config = dict(
    num_hidden_layers=12,
    hidden_size=128,
    n_experts=128,
    experts_per_token=4,
    d_expert=64,
    d_shared_expert=64,
    hidden_act='bilinear',
    moe_layers=[1, 3, 5, 7, 9, 11],
    router_score='sigmoid',
    normalize_top_k=True,
    routed_scale=2.0,
    balance_loss=0.000387,
    balance_bias=True,
    n_groups=8,
    groups_per_token=2,
    init_std_router=0.00958,
    lr_router=0.000651,
    vocab_size=12410,
    norm='rmsnorm',
    norm_eps=1e-05,
    tie_word_embeddings=True,
    optimizer='muon_variant',
    learning_rate=0.00856,
    beta1=0.9,
    batch_tokens=65536,
    max_seq_len=256,
    train_tokens=439200000,
    max_steps=6702,
    dataset='wikipedia_en',
)
Below are experts of layer 3 (counted from 0) of a mixture-of-experts language model. Rows are named router (the router's row for the expert), gate (a neuron's input weights, with its number), up (a neuron's input weights, with its number) and show model dimensions 0-127. Each number is 500 + 40 x the weight over its row's rms, rounded and kept within 0 to 999. Numbers have three digits each.
Before each expert's rows: "comes after" lists some tokens at least twice as common just before its tokens as in all text. This comes from a sample of Wikipedia text that the model never trained on. Tokens count by the router's weight.

# expert 71
comes after: "-", ":", ",", "|", ".", " and"
router:512409517431510552503483464449519501485484541452555569425561511519470491508483469504500494522502540551524492497548486528435476483511564540520491517453482564423548529542460509496468455491493488438554463398449527481528457504488469467501456494470536484557448467483525491486504451539499472403487479473499416541497412444513441585451497446476484511491539456552527498474528412481466425471511
gate0:486519585447590485502514506445497458489429437504484454535528550535463448418445500535456474546516425466460556507535539523492567531565554442442424561518531535487487491468436556467408444451507478482507521469459486473440455463501501486509443454486469489465495560461483532493470469520540546455447493534461472532498420526457454463492509500555463571443485514491529508503504500512486470560490
up0:495527501459465477505479499480567517503427522492511523439498478469510503478527554545495578499466514463527523515530406495535493517530461487413500593549598585573448543471551553448469444506482502518497502448524536553471446460492529507440443491529484485448452483501583533492537516550534521454526533471576495574492538456506505538552438519515438520495418528527483513516462475514500525590502
gate1:507503481543523420531527529581512516515521503492444508525482493424548481524481564495461464494422536457480516462473482476527464505532519499548483459503543510506519591512489479590465520504475519467487546590485411517545519539517515454519528557497509468559486535550511497475483518580483450520482425499560617506458537505492474571563491484486520400487468476401540567514462518511470458484538
up1:528516464568454511486470469503504503493452552550486501489468503571464497505463439492544513559554475505527490541486508534500469496472485480478537493513499445545480455415542502457548505466457453555492449512564493471472500460380554524549529416513449552436477479471505518562528479436506455487482554528480416492515519531524492479504445484558481603532457524601500414475544518464523581485473
gate2:568478476443460505486491537573539564443574446548570497458533489538510528489470562481500487447457546553529548519501467513525530518428528521535518516521489515450455462496473521505471461495565446491541402465556584454476475454561512480563463524492574472528501453468500382475517446528461539556486528528516472481486477470537502506515508467512449512503492481532416526498499514454523566401489
up2:501590467511518544494449563477534624462523470492482471460550458536524531478494524465520441436574498469482537456535525546483502478457474467470483491447430469453488501498422505457435414467509476530537508500483514479542503530447481461493506499463542513520441411548497455534475489473511543462530514534480460477587549572482536532522437447486519514474481520532554554450441493513572468419480
gate3:454502571448493488579404528521524524469517531489457588473478547567438508422563485545547507538546502496484476511502608477544521505519460446467555493526501550530460465503508433513515509440460586475507510455484540421516439549509509539520463539564549550554470514543532466503532486499538528510451482517480489492472528564426435529523538528500460492470513446463482506555508548462503534555460
up3:548448424523537550480490494510437413498505532523518472510449488459538440531473465469443463422462500542507509524529446472440495471491558556523453550552517496490521595482491534472484582530513450542557465526481495474542467516512541506417540524476433492440565478470521488539502470499473512511509550542471554590542408457521504475487532491497563572526553496488491496503502507520430521496606
gate4:492471463601571493499491498476487485545451520528484593457536470566504543466446537500446568546473521468502454430454509470516560502498519495515571529467433507534434501485581487560483544503513517431443469453443520512446531486425501479534454457569521534509471552471514490524543433482550543511552490525471560442503471477585481460509506461468432544460458497447480537482551485503445471506513
up4:477514545480509484562543486509494530517546494534489500546496492581526533495472487514500544475468547492493532538447465438515512505463523504512488504586511617515515613491439510405506405488423467452587441507549423523509567496486545540481489496504548474568520496472488469486542495473450521550511492536534543453515473513494513467447434465506562543528498390534500513493539447557516504482545
gate5:524536523529519503407426436474486528492504443497625450465541589518515490472596487514495473471439492482480488484520493504557487559451435497479487511519564509561511525447524481503501529494529497557550507465507562497497454461523511473411514505512478467445488543423502521508581503496508516494446490537543442513485502490552517483468516432466532544456521429477406428480477508455475499586538
up5:472515469534481488470473491448529484553490440483519472449458477603579485464502519548538440463480415501454491470510471487504500508520438464488510558475531431471511486466493431507457557514535535587495547491450563505504491475506515530421466459448446531407477508513464507495535490543527472440434538531533437578515470544410575426512570551482502541513487482467519517487495484529553551472529
gate6:498501501568522460555526451540462480512537491502497495509520476517540557517529566450566501528535434523515435496533457462479451540443542503381514480425496485461455487469499527499493496443516535459549468520512465495509483530475461551496496545481525512482492579465457463508484582543504529487566520544603496590480510554531554493445468554502562532474547567597514474422488512546497543547484
up6:527492480574517464524563514538493459513490494469493537480450485514483564499531532538566562536538509520529488480471485456495522523524539491428519414497494516519422453441506491523520455486484518500518455513480499537502501415486462509564491558490512469474486595438441518494474546521524485484523454491632504526422549577542527502454519592535539498417461541542480501475546532573476534584472
gate7:555478486498441560476475563523550454508464546515577523463574499483456522494449468525505512486569542558467539480486525523514443478579536465520489449468502544453515534525488562511398496518518443461492442505453484506570519595494477532496527521417608485527474523509524491560532461441498488498535509490443438469541476493496458495497506381490461485551512539459509504455515576458471506470526
up7:457464506478541500455542514598481546522544535527541569524494537581499525451475503488457488440464535488480442523509472500536546532529509471565545529499639484551507549446500493514596524478536550433535477460483513533475549485554458445492446488530516509478549544462483470509544511446432507492487449464509564468474487511459576454542500564393507527499524532570501511508489532517537501543525

# expert 70
comes after: " |\n", ")", "2", "1", "3", "0"
router:511437550511468540480468526468531517551494556433549516465536514500482531526414480491425488567484502576524466511530494481416497476474470478509504566440523603491592468511465491513511485494513492478544508492479468498525505496498526496468433408459540441542531443477492490517479460533502472445479416480512437554491427402491481520448505384478492470501484452524545483483540504470479481453574
gate0:500504438410581538521540508443483472497551450418468504493482466450541501483430559530477433543443491522528511497488510503548562430494494473550493466516396447513496565580546455481539520482483481565522533473564536518495535533553475536508507576535496533502491498482490458517571387529514506502455529585488527518497562510472463477448451506492480529546448496455514540541530547526486530545507
up0:489533577558476429457480476512524509540508556528514463471557560567552520589472452485556471434590451500450532550521498515502471557551541513422534467444558482537474469463463580497458535581453486459494497449448475498514470510417501499497519472502512477482506592496477506514454597468513521504511501511528527481515474522520577526589511455538525472503443466531517501469534486468465500439508
gate1:479481580528536541569536499538499504477497464490446513456551571481482484507499553520450479538521491542432533543456570458464501536466511509466552524511500460524470489493461538528529479487477467495473566477459460571515401540554507524507443469493405517474540503487527442561477474558503448500488512507486570540510507393605450489466471501535446509463547496480523523448502455470526435590562
up1:508528535515489514504466401555522461458476537530524429437526460520508420500427461550510451538502524525468446436540483467505487459502440568492483541539510512498446446498490597519518493476411518483478546565543507528483461458595513508492491522526491525530533477497507515500475494498497439474482510506467509607549529469520427430526563541572510474545538493554457527513516490467496408542569
gate2:479541472547505528517481473496548450538519536477490501466525451477513498489514438449526534490474483480551461517496488410532545485463429456446529524521460412498487520506560566564483506568513553451560518550466581553526516517512506456492538546446468555501508467418490513495618443555480505502432483554549529503514492440479512494540542499456542507498524510457597506545539438454520584478530
up2:442503457485518514473499523525515559462589499427524582471545510541557504537539465522465494467481520469476511517504498508391474452505529495560487531481511505472452601465446456531436462523495555474452520479426536480485486337485494503487498526477483457424542515517567422526545487486502499529474542527557452506561463437519539536533527567493522509511513455487478474554468518474504489548504
gate3:521488476514554539476433512415463535465482545479476578478553498515448522477479534534474489532531560491433484477486439542499548508492589559510510424454530531590479487491548514424501509456541514533474509498504536500491552460474483487490445484476524453477588432533516568480490531487500529473499505508493457587600442501436485514520567406556500471503413433511518453503493548526488480490491
up3:548486428490406541583516467529534472514540460465542456544505466549535541468488489466470513491533459566558531509526471481508458472528516495494460511533408444461505419496491545563471559585472482526491484590520485561436507560546480506498480489493407489571508573471552520424512484477510477515466549502477526464469520491518488570522440470448573546491481563478515517525541446510503469550501
gate4:459483556532494467509444444549501508469531456501545485475517506480499499562535477547447519523518594499526470512458459559529510538538505443496527518502513525560457494505432453422509525432462504497464531473485477447492454486498479558494442487528475464465407471541587522476509593447448451531524527511568520513439555501537531472539515555598488531467538530500402533534475473415529477552484
up4:472523535469549512510540505506538501575493483469432503442534490554569466468462515468450465494435479570558493471467544454478519543483544444374517489576551472452505486522517465529515492561493540517483601508410500492481506587532481478494482523503444416462496554515525454417515539535456540502517505515508497432450551511518484483542500493538463501448518431446547527478467467456551454502516
gate5:471490474461440498516495553516515510526458534507506434462524457467517486515471531461450454506517437433530473428517488484439522454535550484523475530520498495479486526527489522502533497480462457473467557484534443457451618498555502525558506466574453448508506520504452511490516551492591380515517487451500523544514484397499436444443465516522621495541559564539500528498499535501522549495541
up5:453518529501462452516509485507497561537473550430527489426508500475428550524492548461454488505538466514499542497489482496459471529472534426505456495526513441527550495484519564469550451549471421531529573502479486534502534532455523535548473525512509450537460495480476489536483487505541415473464505418557468569518419451537412482412510435589526494515554561536494572470449545446464511528513
gate6:552475506494495532451510506486506544521503590533567499485471524469506490448526542525446535543468458519566485534435499489520610500460534468558520597492516535484535465492519474491508533476588513529611461516556533505523526455470408481492465476462523494552503501526492555525479497544418452489526483491486479486472563396582567537513492467457480493468397510494464526535548535472473479506512
up6:444506514448536480459505456450474529509530476473499567510575504519548557528442472424470502513568513537493585464476473489475511536567508528487511483471579503530515640458484538484496499550497476504474530415454409531484494531504560453518486521492522487497536523492509525501564552566512507547465524425510539488481458519580557490536543570538509490472592479433526477455462506502527463447484
gate7:493479483561474493538512533407497557567482460514517522520515514511464564433562528498404494554549484476416588461496514472552537512488551562451489465618483501505524524543478561466543501486479456497455559521515503552450495534459529497545500475503513483567476505496512552506519543508563491471497493498496515455504567498548475449434444547572432453536531504508588546490433501473461463506485
up7:520525492435427477451574456488524513472557453476464481494491511486440514468479478513534426514526563543492402509572487472415518422527423481508473454545521475569532544482515512588502420474473447528498528469508483488455511536479545526461499539523470468561479509550575535490524462478561467550548483540467453541487534471423485459501549522480479607498528540459491510499537556524543481538508

# expert 30
comes after: ")", "0", "1", "%", "2", "\""
router:534496523525486499482453483395572536540466481434546534495535547499512513446416521536453545542553531548521478518541431504426530506492460549516524582449500559410561456521476489515491451485500474486482489517478500516510464475484466472503511418477543498503493417425557470484517450526473483463524474507493466548484417458490442584438508484474508501476562436514564462508556478466482465431533
gate5:447551468529491481461434566464473540497496569452440470478495477519563486511564467453448515477490481463493478454475516595512533487537467425532484492479567518528410468490573481479476394492528513474460497540521513515477572487536539517521499530531532495454464519588477464460493553427407541513444564517479495480488529408489477492466519474530573513520530499512542551490509484431507470566534
up5:558502551560468598487498473525484444545493481521524529448495473526434463494518497466429518532528560550485430518465494531486548476546554533589548519517458482548515528546532553437540532469458465503515480559478506485535560477512491458499490530557489562501428467474504509530522519497402447522497483501570532510552546506563549466466460431544470483454533467472527578462495574450512467421533
gate6:520454464520540491535523510432520478544456429560535450560509487570578523544543412496477512485599487511500465543507520518510500495456568499515568531425511510556486584530542457483459479463508502472489509561516548461439470503509545490478516526496468514418503539445550510542512604496534503494495481468444587485516503458530478519530504511481573557552545543471590551516491485475543517447487
up6:518519584617489505496424449498521497490507443528483548508461520508486503480474474564424498525466504463475543519524564539536568482505503511472475425506498502570533557568497451465517512518502469467540475555517566460451516431426546495497569454543520531491567419542534574470524546548480487577461416539504491486567540512562552531566499466491507538463507457511498498502516453513493523466510
gate7:554499479500497429466501569435497523505490522482530495468502527528594516511438517530532551459456492489496501506498452458544473474482511532493535561524540545490555483551482507616426509462467501513525447477503506491493492508545481452501552539465492510476537462587487495567507487471484577457482488544448427459573514524503550431550506589456426437510468548515522460442539506562467469589452
up7:460459476483460490536479473492539501559444501528497518556565485466504570476518488498499462517560599472520528464470515570474475470577477449495480462491466507471466559420494513509547513485460623481427522581495486500475541500520563546525434523523507475491485550556478497517550534458496486524561517492566547536466539453531452517418485508501546528484526434482425556477467509514404534519560
gate8:481462526507536432537510461540449466486484498488509527476490505501492479533463442484570460490459438497480500552387536522509495507526501490443560474461516502557523539447457455535464482463574450483543543530438498481471507492489505508505501473560472449553420572467455532502497443597553381487459495445518492527430456583495545468494478496533552585497493546481523522510507475513457533442439
up8:474560473463417516513456512579508477502543532549462508524503550480502530451487458520420564553471454534526515450545541534530499495490482534554475492487439522520477392545564518459551531551460535477518480582525541452497547517483524467508544457543440579476497424505523441443496536452521561490556527497511518509501493463501456562542468576419538434534510473508464480478535528478547451547512
gate9:528545487490420426486509471552457518512448511544512546570492554460503530507444413487493430569465474469481546480448490548504508501496506477504494508546507409473494507494485440544497549491590447440501545447426483514494505461518539551499552541570503461480481537552469515489526445507469518526475430525467473473439556525492429553517471544496529564553551523542406496540516450550527479451537
up9:509588395478515540510512467545477516539538464516434495472493509530441476478457528576543455523464438519474510454475539463468565480456481525547490491553495476475542475488454448465519574535516469556489472476506483420514464474451482513555537515393495522493442498509606616503541465433515499509521521475465473503512538514537505438543499537442546528511526564515537500512506459529435548484446
gate10:523519518517501446443535420480525472516516438537496499432534465504500464474417461479455499498450482517472509458525456594507520524480478485512532484576442497484469482533513499497512440569517533511526661530535457462475479536464506483490469522531510530510493478512524475513528398450516444532561499426536437530442464491478539534507499537562491616446538507487517450526518519523492478540576
up10:513485575480597506509495485534455588453498468443527428451479517472548489492523422517479522458506475490438496391498534514539600497490498459465477468486524539545481413529523501464496537494492599565487551483514432477456477528518434506456501485506499502477514474511488540492551503418557440494488469484566485506480485560505445506496468521466428523505540421498526489472513526606482526485548
gate11:546550516517522563464536506542436506490505451498499501549474527499537552499515432529571488394474469516419505467476441451514485446498516480571487481555484470493537438533544583511566484534474545498527563432532438506537496456461456468543508518489447480547457482418464501447529488597528480491531538508522523505535472529530452568502467567523466548537410527543540500528513495573482526472473
up11:561499524547523510526546536482551556504491505535517555552455524517465471459525432580524510484509464461525456556487439426505462476512548512548533496498540524514466435534549477472526484465465536430438542517569483447457556477440536478558503514538450491528519464421512470482483466510493494534427466501423519522421552472507484483457492497600433560538521458495536448488526508540445589514447
gate12:494506475466464497459426473444495516521548445464493555504583533521516417490405380499533522476518545476493448572423513467520520576497512548410567506465489497449454447428550539443507546505503476459492508520509518536543614516525502495520488489511526460504518486504477523466428461561551537576438506459482549469471491485491520490553470488483557473442507461519554477497480500522514497483507
up12:496440505456513540519546473487488518485432506490472544550478425478506474479506537518499478476508504532457462457480517472489413439454501479491495497516552474430496493588512489494460455527433514459503458475547426475523463431532466537563501480539427420483515504494430478562471510486459532445574421591503484528571479559546444418483559468469454466524472521496442448551556480533471527472516

# expert 67
comes after: " |", " (", "N", " R", "I", "E"
router:503489516518467527555431468447535556546527530471507539473531570489535532481474516514440507520524521515533458531547484556414509441512492549507522575412524507443558485502492500502565453453543540443530501447491486528544429472444498470515472405530447458496524490499513449463504485572564499520499493474490513531512454484423453533409482423479488449508463431586566525525538457512473493451482
gate1:557454532522474478503537562530556575514479498509532577532617479538494495441553576490549472534532532508458535530481464527482506525503455509493531455528482537480471455488551472507503486519483509474494533415499501503531488458484507494468460578505534513501514482597523542416531539504506554455566482545461484540480398533501476503510479535464563497534599526541469541487451493461475575486395
up1:521459494503482522480523569446533472553456533496460503440512491515510461539484469461590424468491471477467546515451542388501522471568492457475492445496563415522535477407498446491420529498507446581503531460506473501464550515521495467473515557527541501505399502491558532496447535507487515458512486477493465482454519469514477422545552603479523560499492497486514568488569486462498476545482
gate2:427501505536476611470484514506476468506479530469432550498493516450497406441496522576507504452462461489539551473457502496539502502462504501500469511458476492519463521536445445403441554482460492528526472510488553405490545439493414499559534460515473397520460493445485504548493519528478510483519462512552560483506495515483555510436526494450512590407503517494447514505517532450544472562518
up2:438606497524571445547512497523589569514510423540551489501521472507468538492549497447462505518492558482494535505522524441448440558556511464495581480537489469537488476521519577520495533480523462586422485462522539427523435486506442482484509534495538601490495461524474501496517532482480481502480467525458522494535477463443526528427500549461422491529489526571468449487486540534579496470482
gate3:489508453541567515493464520490477488546480468510367473495534558575581514538424523476468472485497563506519501474504535454496462427544436513539534536534522497486508491519563494533514481428470509488476500531507493554489466505495507502601535499481559491535560486516561518453516530413546484478544451540440492471566535481423462447531498526520449530576514508518577463547482428442462481522524
up3:515533556541474478564515507464477468530513454458501499477475471548425532485478543549572428575503561452511517509472444524520502524431595546469477444509531520470503506538517541485476424389536438520503477486427522448546459536518540502463509474510500418464556558502427475504509434475526501417483581451519526495575540534521505524450466506549517542466491529478525550493487449520458515512482
gate4:508513413452534509517525505439499531478558434494518546497501518515498512492501586576467481495496479454552513606529524516493540426522480480477481510513484473557433478496434465451436530482567457527502418480502564510493574472541579573529478524527470504503472446534493485507553563516469447469484495603533551496512533534440531519464493404546423527522541539499514535537516468489479444499497
up4:546464502463463480514518463538523513548443512508529533505545516461465456499452526446501478500523516525471450475499477436481528530532474575458512480488556603490534475496543542523511434531461527449501583481526428549544539492490480474462541499507489511427488559524510549410446477537503515492540487472511457594429507403565484484483496583437506533471441455494518456552553509553480558581509
gate5:434481521452517491435526504463495477553456508564502535504471572504563495510535548506470503481474525458569554472502526521508440453467495462455506525509535510446478419547474509546511537494488463566488497540459539446533513540424454559517473490493515441473485524504543487538521547522402482503488521501540505442553503467561517499498383550528408527457406461497504481523539487440525471611504
up5:465453520530527455466525463517544520519543534497401501472458490581562468515476478505454513541531488523456559469504522504454510539423481449517562502565491478531508454585485517515514460555498488550508556512473509396473442514514472565539510514532521444429573476478560445528492508538425478491479565522495513515483476503539508523470496522534404530405437432442506520459531498475512506580511
gate6:467430431491448511442417450506441513488440469465456478481455552473528496521446455520506475508499520581492558423532449507460509489485510524522570456445532560505504535467549424527482501479492539531526578472509525516509466531501434510518524457464495566438519489491462469550546516509588518594514492522537491508513478538548493462450535472574560502422505462510538519497538458525577540577507
up6:471479453520478486480509452520486453491441450475427507497598499478499418500494531443523472545464474510517456466530450518494529428476446478552526453440510542500559475436532424517471484473491598477473515485528442518566494507519504519477562516474493575512507477555436459523541556495529510558503433493542538504498514592565522458566533454502535490434549402473488530463553471459528544510516
gate7:464521525529526588555556484468509494512524470528565525449525557490551543474536507480580498420513529495497466469518526507498536490507481570522467487555465548519539493515551510491558558527483545485517496539555486481509493576508489537482557525534450563504489436448497517537426520565467577582415482568454487460451538569555564468500447481489422452446488519557458487503471527535516512440465
up7:532513499558526499448468516462518481533479459564514470491535484455506456488529446455497546488539525496447455489457427569565540530511390482503525451439523511475537530504488477505516521461520492494517471450501492430445461451526552460510493501551556578456424504521453538440546506525557573568466483482525562522511467543601471524559442461501481502490423542453468499505512472549477407463518
gate8:480536534582527433480405509473441471516538478438492480493495505460612490537508613532431495496577454491550460526507530523490514480538466553529521603482499541463512520531504481537544486553535514478514526444463520536610450508484524466542493442529500562467526469567440453511475485530530497483561543472486491527455495474567486516457451486504531526503487412499532473509546474471502528461458
up8:550464489514446539563499511390421466500465534540467522456534471482537515483446512500486439485508436513547457522463458498531469462440535441478487579505491487492523447538538501510509455501474508434515428471540546478511544397449434478543503475519499416529519496456570482489510552464556472534515463492474596446440477512531489518507411513510439445485455480487508558493556564509512459486469

# expert 12
comes after: " (", " \"", ".\n\n", "\n\n", " =\n\n", "=="
router:494447524485483587545451451457537543535541500495491494481513543521556534435463455499467536547580508508507503512529457529438498435501501535493509572485536517458553496507425511515504452505526500463521467426462505497516406474492498429501505451553481460496517466512512468459435486536488453454498431497515476509533464461426436489423466422500520444496529442620513475505518428427423505493512
gate8:508492486571467476497478528428531502495493592549478524529510539451443539480463620552529586563474523500490481475529496464555478516436500492448516448524480522498503497460510536460496513463498475475493468495458543485533529509575561534499523601519531519491418520507532511465489470591543449594472516533483500548485576520421548518560551485472603480537476523496465528513509494565469486492490
up8:534483418559503433505456476502503461499574587487501415409518516514508474489449525468448533493525534537512577493547527551520463491444455570483515485475451509475459527539520553483505542547495441482512521499578520425470498492574489497549547490501525492490386481486517500512468421566496480530475514518493488570545525540548527484520492500467579475405465506490487525461517513577567463519502
gate9:499527489511528517493522494467531532437519473500506457410530420534518452477463507509514489468523537516500559458531492495495473443472483487538503433514494423538508499453528452531477548499499413487491472475481421475580516517430528511436473442533575539536460476496519524504500505447531461489493525443514443481524482597493503469449463483502493556530398477499599570471586505607525505432500
up9:560490553517485500529471563482528436511500511474503464415527515438525436459517477601581540512453498497472454482434519534510507484539498510482598467542475538471490506495482493500472507518524472467497521492498495438500539519531529497457489496533625525523442466502534498506504519457439554518508531535461466469558436578455421437501465511498515532463464508426559481389563432512486460467529
gate10:475550437514498541491498467428481515495551593522492485472508502570538474475506494542523553505544449501494519518493555475495438426505475474562550480478528454469476475526446456502491432491460441521489476459523510482368456457534480468510472555511494502458417540498485495489507473511475480497500500486498540335555517457480490499461550494420520494447499440525495443445486464477436538486571
up10:507444513491585441562463475535584496461495477433520549488476460444505548555498499505512504519433604479488541527506451472506550491512446511478511518468525493505537484504503538494487534505571549507513520517513470465520436543458497528507551494463545481548588462508528402542474516508467504491502532514499401604488438521435494513459460493507480553529472465445534439508583501433584522509450
gate11:520468447463510491502574508453541541462489486438535481478481472506606503538558523501514506475513489511501587495586535488570535514476565509474429432501379517509482452494518488463526466489539446554488525503516436570554566529509551532442577470469534516568556447488466519503522476489477491516448503490453398478459524511475492507521478571509455543511516452436491525500473499489542511421517
up11:528469507510527493499467491521551483501532505518518516524532533468459560493523468457547488533511497512499426429414485452487470543468487509530535595512516493482459429458560502576496499493523626482506485437473547547516481450488440564528467504565485485513558491524507482477474457510478563536532577439580560578453460440610503469436491495486479498490425477535517504508549550528459486509529
gate12:518513478549516493449558581435480531426488520547379562539416528512467533468456556529450492454514518512479527478496489434475570495441477515543553488478491536450523555510514436573498448424477507435428546513531510505471486465481501489497525600464550561479496488512484543541507491499556495512501495556510459468466498429493515565433475540541500507474472521509486504464475469519571441545453
up12:528519515551485527503445519490534469452542486466550517539568470457443473500475488530484528536452516381459489482449557556477509524555525473465406505527551510490474536507466546499524442512511486546582459459497508480478511529452473488447495425468522439579513516502538498488478511464539515565433531434509537518475445505486424541491536444449488583413453554523532424521507432476486531488534
gate13:455495586492445445511517514444474437459580540485467434476515452534504494515541532478480509471472522504465546453501544510508545493477545567518429505525532524478498552477407595509487470546482451535524413522479487576522463505480517466498525548446459540483544471603478458499482453518478540459532449525485543504461547499527473474413534465460526586499472470546529501482420431472487524520458
up13:547478509508474516506482477521460508516480492488527534458484536411542483559585368511541527533460458470490478488482472480487539524538416518549434506575569534543512558479546519548535499442498476499502459526490444567475459473523524459444562496512558473447466536476466508567593522582520457515521500538549546539525559499509520559489521546464563490470464543529494473458540516475468539461442
gate14:553514502447547539523434543533503460540469522546497527499477508539508537519471534471505585518446476580510498449609508476534562466545449488443571454470466542523488431535520501509455548416501493500528403551449503455534471510488500522517481524496560472477488535474523585536479489536456438504461505496583518441448522546444497497484521486455468496552548459489554554556500508519426463515439
up14:486475507531496447494523476456502499455483513486496548502478552477518530538535525496513504501510450533602490516426507519466437610484568522488439522546481481453463484517480497582500482556526549445508586450443469528498565542496515564513531466510408512524586491535449464517511418478493431457545528429535475496543436432502534449476505558506464528426520537493513459469445516563523468504480
gate15:544476510527497446452487481522565536492461495594502494566528515425535526451504511537458528451510455448484513438515472475533464580562541518481528579503541531495579569410478546503498501537465527506424552417520427522482514481448467458476489515494493450522459526555594488500417492525498495493471484539478432497503445509532595503516481501484542531468468471551500441499540544520542463531541
up15:469560518464490570457533472506509499555539480502543392558525579488497477551500474486552497490530450518496511581455439539606420458491484493599560545456518454495568534511523500536516527520487482529536465491497524534496530513548508533487524510503503525539508581474492496525472496520540519419481541477431505415507459533485493566515474495546496506453450538435536436461561566511525504477569

# expert 31
comes after: "0", "1", ")", "2", "%", "3"
router:509513507511494506501449493424579546544488485412507529487532560508537508469436494512451564522550513533510475531565474479436515512515429511520532563458503586431560470525468518517471451478522480514500492514444494476519473478502469481501513420495521504487468424400508458482524480535494464466512459551512466573506424464487462594480517489487555495489553435525576463492579457429485488425542
gate5:469485531568518479511461507458499491470470532465507480502456535482478488461478517542549571440583462461539568558455495581474461527540508593533552590469483453522432514531459558507493540557510496528529513539494439509505452550467480526488481404626497450456498504509530451510585437544527495442468505505477433514512507515526489533477518475500515496475545404449517466517543472501532533509529
up5:480460471512521428520503477418556505453523527466527560494514365484546454479431502519522523503505507494532504542445460519474484470444482496490428483479472404562489545487421476413479529500481554539487437574456498491503476579544497487504491499537495444487494450532534494549534455499470461448509538554492523504520492476517438450543510458439448577479559432511427480525553502514499479494554
gate6:511492514478440514460456431466443486532538587505452513462511581517464461475488540471547515533519482505533574515470456478558583527454494523494582551523522472500517536439472491549576515549435418489489480494480564517484561535480488489495492466446484472483458532541521507572426413519445490506521561451500484457486527507505545476456461492465474479487476466501410494450537579458515472484590
up6:609508500496431490514456464483540480535461504478530400432490560510514571467459469478492525525490441497522464444477497479498557479579478417548453548432448463478531523514470451502494439461499539519458481552544466498443468502492472502483537501454436511535443518466512463562440587468435502484483505500474481484499514504549543608513521438510467482552470541528529505475560519490566516550554
gate7:502519549455557491512515505565487509543531539505528527507456518564508475496487597541476481399505514467456482516418509510462522487442493574468492499545456623554521529485514464565443482496492476425540503518445464561512511448492499524459527519453546466581490517449500511492461488515568488522511553357534477513515478518493547479470492489507471491572590588510474476508515538498485513494483
up7:481487582417548480556488443546531519483525525453545562545380496512468486468508495515533551467554523450463431514531548573487549445466452577529492490535461544537485458553514508592514513470509519524459492538525512563530532520476437462430516485497501518487507494508533493479533406496492480486439555500448398587501478479508446449494541507477484484547493446465481487471466435504499495482466
gate8:445589462516528484489445531523443489610485526472480488470531472491474460477492545501562458490571470544556489494454543452490501454515476492544519488548478575451485481504542547570545548534477505469474410533522463505529483433499505470578514461525483467501510417482408560547531529497566538530526461535460540585565523447454475531470441478536562467489484516450497457518473499444503456497518
up8:470458523480536466474484552451476510518546379528516468509446480604538518458451512461464413404579510498514428511508509556504435546477504493484504441556511491430476487512529514541444468545491437503533526543556522475532468488431525519500482520529498413482530544525526431464500530491510551477510490498477510477531572492524510491498573496462556525490504582586545566538460495470482491538489
gate9:533505478485435450513513489520491464522535495540489537511551447497529512468522493479535509505527528513514531493485494505472530551460488465448546479570463524482509520480486466540514455488553508566532529526529519545483452484468519546542466571404507478513425648578527558487506479530462484449533461443486470506451497602497519542511587536463589553455446528556467559552455443515481482464447
up9:472509482501559515495542476548493458554525542521523453496491545540570523550559554496531513512528554508496413482481477482561509517584465457567550506498533442380492526517476530467527543483535443573505485497477455526523505392525520494442517509485504484568457509513408476443557470565466455474538508530512506533448526468450534514548452575507528512493459522520522440539562489494551563544509
gate10:513540534517511477447487454515501456556519480502575515447514518481559493481413484542495502584500470491499498443543537482454519505557432518534528469595510434560499536457499489536467460477460509558520509463544529514467486507440499575483489476507431545532456566590481561561468519481471473443468472440499442507474523545493466486461531528554549489522532537560510568479397481474457520580536
up10:455543529467454578449478452528496487542483438456501510534454495434555521420446519475460543498464522496550503505552501515458542510505467461467520491534502450469493540473573531566521508534512520473541527541514547517563546485516516544410466505547524560423558592594490509532537509550425480461450488448492494508495463489470515563494544558470522501511512519503551524543548396477491435537463
gate11:469462459468478521477517483526474514521554558485475462542454545456475576535470535532545506501504465492527436494463499497510539516535505562582471499487501495522549502452419543496479557547527543465445426440542486446511454415529472444452493527389512523495479528415539445535505426440457502448517567477576513487500571424504481550520546497492496450475469503511530486501507551476425562500493
up11:484516483490497520479503535527449488535467536492520505493492505499557553510437541550533491476517471494471501536508509448526511493484559574559394527405494462526454548442430554538571499570535551491490454538442504461474514524460441417459566518519522516589559534478480465495512501448411516518457558478550552473498518516548460478448516400498418490502518479482558478455530545474476498534495
gate12:502475543490483523574492549527515552480489517535485573528503443509480518478475506499484488586490517480442511504463525437527510481530496496551501441412468615618513532467483472450523481479527563532500488521485569464462555478478496501569536424556399524516463464569486523437568540475500476570500477498497480612494540537435519510508513478507475472507453496507460529466533496553500563515531
up12:488582463444517509490468474501529489452434511499422473438511486466482491477527512461484544515506482511520432504546492527546510546474531579430525499508425467466553583472577397433452427472504447478395573459507501464516458512464495546455557517515514520502486541471557488579455528432503512459600497505480487466471526479524448471505485481518430492464521485494508503429520471538500541510487